{"n_experts": 128, "balance_loss": 0.000995, "balance_bias": true, "lr": 0.0101, "batch_tokens": 65536}
Below are experts of layer 4 (counted from 0) of a mixture-of-experts language model. Rows are named router (the router's row for the expert), gate (a neuron's input weights, with its number), up (a neuron's input weights, with its number) and show model dimensions 0-159. Each number is 50 + 12 x the weight over its row's rms, rounded and kept within 0 to 99.
After each expert's rows: "gets" lists some tokens that make up at least twice as much of what it gets as of all text. This comes from a sample of Wikipedia text that the model never trained on. Tokens count by the router's weight.

# expert 53
router:46 57 57 55 29 76 46 41 60 70 58 39 38 35 53 56 42 42 72 61 46 27 49 72 48 49 61 50 36 67 43 57 37 50 45 43 52 36 57 54 46 58 61 34 59 58 56 53 51 47 37 59 58 70 57 41 47 48 56 46 56 40 71 63 52 46 61 62 44 46 43 37 41 56 68 52 39 50 36 65 75 40 50 40 20 61 58 65 55 42 64 39 56 41 58 45 48 45 45 58 40 40 58 65 42 27 51 32 43 45 37 38 48 27 56 45 47 48 63 50 56 65 63 59 50 47 72 56 76 37 51 48 67 35 62 25 26 36 46 23 50 40 43 45 61 48 55 46 57 65 71 77 47 74 32 32 41 42 30 48
gate0:51 31 54 65 46 61 32 46 41 67 57 50 41 58 60 49 63 39 40 57 53 20 30 64 37 65 60 53 47 42 34 45 71 36 57 57 61 59 38 67 43 53 55 46 48 43 44 54 46 25 43 38 54 59 71 50 58 41 36 53 53 39 66 38 46 65 44 61 54 34 51 52 23 75 63 43 46 51 57 67 54 53 67 50 50 30 53 40 43 53 56 29 68 56 61 27 66 47 47 38 33 69 53 41 30 73 47 48 35 48 54 48 68 42 55 53 53 44 66 61 52 58 50 40 42 15 79 57 41 47 51 61 50 23 29 54 26 42 57 47 59 44 46 63 50 48 59 47 52 59 42 57 59 65 50 46 49 81 62 44
up0:68 53 51 76 49 55 78 52 53 14 56 40 51 61 54 47 53 59 63 32 50 58 66 60 31 51 47 51 52 41 45 47 60 34 37 58 66 37 39 56 31 41 68 59 51 57 42 47 44 48 50 44 53 42 46 37 53 60 28 59 54 52 55 75 42 56 32 45 40 46 34 39 57 49 58 62 51 61 60 64 50 51 51 31 54 54 52 51 45 43 43 51 61 43 51 51 45 29 46 48 25 54 55 43 72 61 53 48 45 69 73 40 35 39 17 78 40 60 35 45 42 53 72 58 75 55 34 51 46 42 70 60 45 59 49 52 39 23 57 54 38 35 58 70 44 49 62 53 33 39 51 58 52 40 42 86 35 48 60 61
gets: " |", " con", "%", " per", " st", " att"

# expert 116
router:30 66 36 62 48 47 69 48 54 71 45 39 54 43 37 58 59 29 61 54 47 35 44 63 67 61 55 49 45 47 52 33 41 71 60 56 36 48 38 44 38 39 52 58 53 42 53 58 44 36 53 51 30 61 57 56 29 63 57 60 31 42 48 69 33 44 49 42 50 67 38 47 54 51 44 72 34 56 41 61 52 69 62 27 26 53 41 59 60 36 52 66 61 47 40 49 45 51 30 57 45 17 43 50 42 48 70 44 42 66 67 41 37 43 57 38 63 34 37 36 52 53 83 62 54 41 55 44 50 40 44 40 41 34 50 27 38 64 23 24 53 48 39 59 64 57 67 68 59 46 55 57 38 59 40 45 37 37 36 40
gate0:58 45 34 58 50 41 69 39 48 35 39 35 60 69 50 49 59 46 44 37 54 51 41 48 64 56 74 60 51 47 30 60 46 52 27 73 49 50 70 41 57 38 48 47 69 58 58 49 56 49 43 59 15 58 61 50 42 51 63 56 68 46 71 47 35 64 50 59 43 63 38 21 48 57 45 62 62 69 49 37 69 40 36 33 38 52 67 47 46 43 59 47 56 52 63 26 46 45 46 45 61 48 41 45 63 48 61 71 61 30 53 62 50 30 62 31 48 52 40 48 47 51 50 45 55 26 37 36 57 38 50 78 35 20 62 40 55 63 54 46 40 51 38 37 51 29 43 53 64 46 64 49 19 45 40 45 56 59 49 24
up0:66 54 48 46 40 58 47 75 55 37 49 68 51 66 60 64 50 39 46 66 55 49 44 67 46 66 48 52 54 39 62 43 36 64 62 59 45 39 49 56 40 31 38 55 30 31 34 32 54 48 58 23 53 51 55 52 47 42 32 73 41 64 51 66 50 49 55 72 49 57 53 70 44 68 57 41 44 46 46 60 41 75 55 66 37 51 47 39 72 46 51 55 56 42 50 59 57 81 63 54 74 52 42 36 69 48 64 49 53 66 56 87 37 41 47 47 48 53 60 41 50 39 55 44 55 63 54 47 54 82 33 45 50 73 44 72 63 34 55 46 47 27 63 39 49 34 57 58 39 53 52 83 45 47 51 55 45 65 58 59
gets: "A", "C", "S", "R", "E", "T"

# expert 24
router:42 72 43 89 30 70 54 33 47 65 44 52 32 29 47 59 50 39 62 67 34 37 44 45 54 55 53 55 59 43 48 39 59 68 68 67 40 55 34 52 35 32 51 61 64 51 45 55 41 52 57 51 39 60 55 26 49 64 48 63 34 46 54 69 31 50 59 48 36 48 51 38 49 69 66 77 40 59 40 47 56 73 49 23 44 45 49 49 58 38 48 62 58 45 57 49 48 63 41 54 26 26 47 48 40 43 53 58 38 71 76 28 43 45 53 49 56 34 46 45 37 58 75 58 50 44 61 48 59 41 39 52 34 49 59 26 41 60 38 29 61 50 57 47 71 55 56 52 44 52 67 53 40 44 37 58 39 39 39 48
gate0:48 49 53 68 28 50 49 52 42 49 36 51 67 71 34 42 59 33 56 45 55 56 45 48 54 57 55 76 47 30 38 36 56 67 73 53 64 58 43 40 44 51 36 61 52 68 41 61 55 47 39 55 60 55 45 45 48 53 55 40 40 41 60 60 40 54 59 32 63 11 23 45 49 49 49 45 31 49 65 67 41 74 40 57 36 44 62 51 68 53 41 57 67 29 64 62 46 33 56 67 31 60 33 43 60 29 61 53 64 40 56 36 53 42 47 66 46 56 49 64 36 45 51 35 53 70 56 43 57 47 56 63 29 73 54 41 46 39 43 47 47 29 36 76 45 37 70 54 55 59 44 74 70 40 48 49 29 46 50 53
up0:50 43 51 33 56 47 61 30 50 74 49 48 37 43 43 53 55 51 57 67 40 39 59 60 68 39 55 34 72 53 43 52 55 54 53 65 48 65 37 56 84 19 43 76 49 30 37 27 47 23 39 36 30 66 67 54 43 48 50 58 53 57 40 38 51 32 33 42 30 66 51 48 54 42 52 41 76 50 55 42 69 42 52 53 64 55 46 42 29 59 46 47 60 63 52 45 55 39 65 25 36 49 60 55 24 58 50 43 53 58 32 47 52 43 43 40 58 39 74 55 54 51 49 52 61 58 33 36 46 58 51 52 33 42 60 58 66 32 43 42 50 47 49 54 52 46 26 52 65 65 55 64 26 59 61 26 63 43 57 46
gets: " |\n", "C", "A", "N", "R", " \""

# expert 34
router:32 41 60 51 23 53 51 57 50 59 33 46 31 62 49 54 55 40 46 54 57 32 37 37 58 40 51 56 58 43 49 47 32 65 71 49 48 42 38 56 02 41 55 45 45 59 48 58 68 43 50 47 57 48 41 50 60 50 70 63 41 63 63 59 40 38 31 48 28 50 31 43 27 70 55 56 41 63 45 58 37 55 35 35 56 39 46 66 63 74 43 40 52 51 59 52 62 39 33 60 34 35 61 54 56 22 55 31 39 43 65 43 45 34 36 47 35 49 27 38 48 37 47 69 47 46 58 65 55 44 45 57 62 45 40 53 37 39 59 29 43 57 40 77 44 51 34 67 48 52 68 55 39 52 49 39 49 22 49 50
gate0:44 63 49 76 13 48 58 39 46 56 42 48 41 50 59 51 39 40 33 65 49 58 51 55 37 41 56 51 51 45 57 38 59 59 44 33 45 54 67 50 45 59 46 62 37 44 33 45 62 51 44 41 61 42 49 63 44 46 44 76 86 49 58 46 54 59 36 55 52 30 39 62 48 55 47 37 62 59 49 48 34 61 65 55 52 52 53 61 56 31 68 63 46 59 30 23 54 58 45 40 31 31 50 37 42 62 54 40 42 42 78 67 37 50 44 43 51 55 48 57 29 62 45 39 24 42 61 46 47 37 53 55 60 29 33 54 60 38 44 44 33 31 61 73 60 58 53 28 56 26 60 49 57 61 70 50 44 25 49 26
up0:30 67 49 52 43 47 30 75 38 42 37 45 46 72 47 57 43 51 47 74 47 42 58 57 72 45 40 50 32 29 48 51 54 37 44 54 50 57 75 28 42 31 44 51 56 52 53 63 59 51 24 34 58 40 68 59 60 32 45 45 21 69 63 41 45 63 56 54 56 57 41 63 36 65 65 50 34 39 36 36 53 65 61 31 47 59 32 28 54 53 58 47 61 55 68 60 44 63 39 62 66 71 54 39 47 52 47 50 53 43 55 34 40 62 68 47 40 47 41 50 61 52 63 48 47 49 51 38 61 27 66 52 44 69 31 44 39 51 48 51 46 50 44 64 59 64 25 41 39 65 67 51 75 64 55 66 53 68 38 39
gets: "et", "ay", "and", "ast", "est", "y"

# expert 46
router:40 63 26 58 35 41 51 45 60 71 46 34 46 56 35 58 48 47 47 58 64 29 46 56 66 40 31 69 52 59 42 64 52 48 42 43 58 40 36 66 33 58 64 28 49 50 43 36 35 70 59 45 46 46 29 38 42 59 62 61 41 35 58 66 62 61 58 41 45 58 40 53 32 51 54 60 25 56 41 61 48 58 30 51 53 50 50 44 42 63 55 28 64 41 54 31 34 50 61 59 36 34 63 51 46 47 69 32 34 45 66 46 51 61 59 40 47 42 39 35 46 56 65 63 39 53 57 58 67 42 51 57 40 47 44 49 24 33 46 41 48 52 45 82 37 70 36 55 60 57 50 69 44 61 29 15 48 32 51 37
gate0:43 55 53 61 43 61 75 48 60 52 76 50 63 44 45 26 42 51 51 38 53 59 41 63 69 72 33 74 65 55 57 53 46 47 30 54 49 43 79 59 41 51 44 36 57 62 63 61 59 69 71 72 32 44 63 54 52 63 55 60 52 59 44 56 43 51 42 51 58 49 41 46 49 51 63 37 24 66 71 39 54 48 67 40 45 56 62 67 32 36 66 47 43 41 50 43 40 63 62 48 34 47 51 48 44 36 68 27 50 37 43 54 60 51 57 47 44 61 18 35 63 61 49 37 36 40 44 47 46 51 59 50 57 39 39 28 48 37 79 46 33 35 48 57 17 50 47 48 51 45 45 56 45 58 39 68 36 57 39 31
up0:62 30 44 78 50 36 54 50 56 33 58 53 65 45 38 65 79 44 41 69 53 47 49 35 55 62 56 32 52 50 38 57 37 61 59 68 43 62 66 46 26 51 53 35 45 48 63 72 78 44 69 53 35 60 56 63 46 41 38 60 36 32 28 67 74 51 52 48 51 63 61 43 55 58 39 61 37 64 50 49 55 40 57 55 50 49 18 55 50 45 38 44 36 53 48 41 52 27 56 54 53 35 47 26 62 51 32 38 48 59 40 48 35 49 40 38 72 58 44 61 55 47 61 53 32 43 42 46 54 47 84 48 54 50 66 60 40 58 59 37 23 44 50 58 37 53 49 47 53 30 27 39 58 44 60 64 46 37 44 34
gets: "0", "and", "at", "ar", "i", "un"

# expert 44
router:38 41 44 58 36 60 47 42 54 57 24 35 40 62 58 61 40 20 71 59 56 46 32 50 54 41 44 67 50 60 44 71 51 67 42 52 59 30 25 48 19 49 61 22 43 39 56 68 54 47 49 53 32 58 49 56 35 49 64 69 57 54 57 65 41 49 52 42 39 51 55 54 50 56 46 61 39 53 31 65 65 63 33 33 57 44 53 58 67 58 47 37 38 33 43 47 52 49 45 55 25 33 55 64 44 45 80 29 50 64 59 56 39 53 62 44 41 46 39 34 59 68 33 39 46 50 87 71 60 62 49 46 49 37 54 48 41 46 45 47 67 57 50 65 45 57 48 46 37 51 47 45 40 35 37 19 54 36 57 52
gate0:29 60 41 63 62 38 57 32 53 51 43 64 49 61 45 46 48 77 50 67 51 46 36 45 28 40 34 43 72 61 57 81 39 59 54 61 57 53 38 37 61 44 69 33 41 26 38 58 43 61 63 48 66 53 59 50 50 46 58 39 32 33 42 50 58 45 45 50 72 46 47 47 40 56 47 50 44 49 55 76 50 65 57 42 69 21 51 45 52 56 47 56 44 60 39 43 52 31 52 48 37 34 51 53 47 47 54 53 60 68 42 74 52 77 73 37 39 55 38 55 62 60 63 49 43 40 47 55 46 65 42 61 32 36 51 43 34 56 77 33 44 53 41 59 78 37 35 65 43 26 67 39 32 42 49 53 57 40 68 50
up0:58 52 55 43 28 49 36 37 44 36 47 45 66 39 62 57 36 50 51 55 48 42 58 41 57 74 57 27 36 61 58 53 47 38 49 61 41 49 62 63 37 82 51 61 51 58 49 49 47 31 35 37 44 51 42 69 34 55 38 42 43 19 78 56 63 46 75 43 55 50 36 63 32 61 33 64 47 55 58 26 62 37 43 62 56 71 54 44 45 35 66 48 71 48 71 35 52 51 58 54 52 64 29 57 57 66 45 63 31 50 58 47 39 54 32 37 44 46 77 26 55 47 51 61 48 54 53 49 64 38 43 44 44 63 74 58 55 26 29 47 53 41 62 45 39 46 55 45 35 34 53 65 65 47 55 38 36 41 59 49
gets: ")", " W", "\"", "ay", "att", "amp"

# expert 101
router:56 66 50 61 31 74 43 34 63 54 62 54 39 37 24 68 58 41 51 64 52 36 35 61 44 64 44 51 34 63 55 53 24 56 45 53 59 46 47 44 24 50 79 28 56 53 41 57 40 40 33 56 53 67 47 59 45 37 59 39 55 40 51 58 52 55 50 53 58 47 32 50 38 57 57 46 49 48 36 55 54 47 57 43 50 63 63 49 54 53 56 42 45 41 70 61 30 42 23 60 26 25 62 56 18 28 55 45 41 57 37 41 39 32 46 40 49 59 60 56 57 58 45 56 48 46 77 52 72 41 38 61 65 57 42 46 27 40 35 24 48 48 55 52 53 23 44 43 49 53 72 61 41 47 57 39 42 47 23 50
gate0:54 62 38 37 47 68 41 59 69 56 68 46 42 63 60 61 45 48 52 58 42 43 55 67 18 54 54 42 54 63 30 52 28 42 50 71 38 47 56 67 33 60 53 45 48 57 46 53 59 48 60 62 71 54 79 55 53 69 46 51 52 54 75 54 62 63 48 64 81 39 49 39 50 39 42 43 63 50 20 65 54 29 31 49 71 60 51 30 54 59 46 43 51 34 72 38 48 46 22 34 33 41 62 43 38 44 63 32 27 52 64 46 52 26 66 28 46 44 50 55 68 43 57 64 44 53 56 45 57 43 67 49 40 47 41 47 47 48 56 61 48 33 39 62 67 69 57 48 50 44 45 34 53 52 47 51 32 39 48 61
up0:57 62 41 45 64 38 30 32 71 51 60 50 30 50 43 34 54 42 58 32 54 52 57 57 61 51 50 39 39 40 58 51 29 31 65 33 31 42 63 51 28 60 51 40 40 51 67 55 51 63 48 45 37 29 62 41 62 78 33 44 81 46 62 72 49 63 45 50 40 52 28 43 22 66 54 48 41 43 35 63 31 52 71 45 42 66 67 61 54 45 60 31 63 42 53 52 54 65 35 59 39 63 51 42 56 47 64 44 52 41 38 39 54 53 31 57 46 46 59 58 45 66 64 70 68 35 59 49 60 39 55 32 49 62 51 22 63 60 61 49 60 58 54 57 46 57 54 56 40 69 58 41 59 54 41 28 35 57 67 52
gets: " |", ";", "%", "|", ".", ":"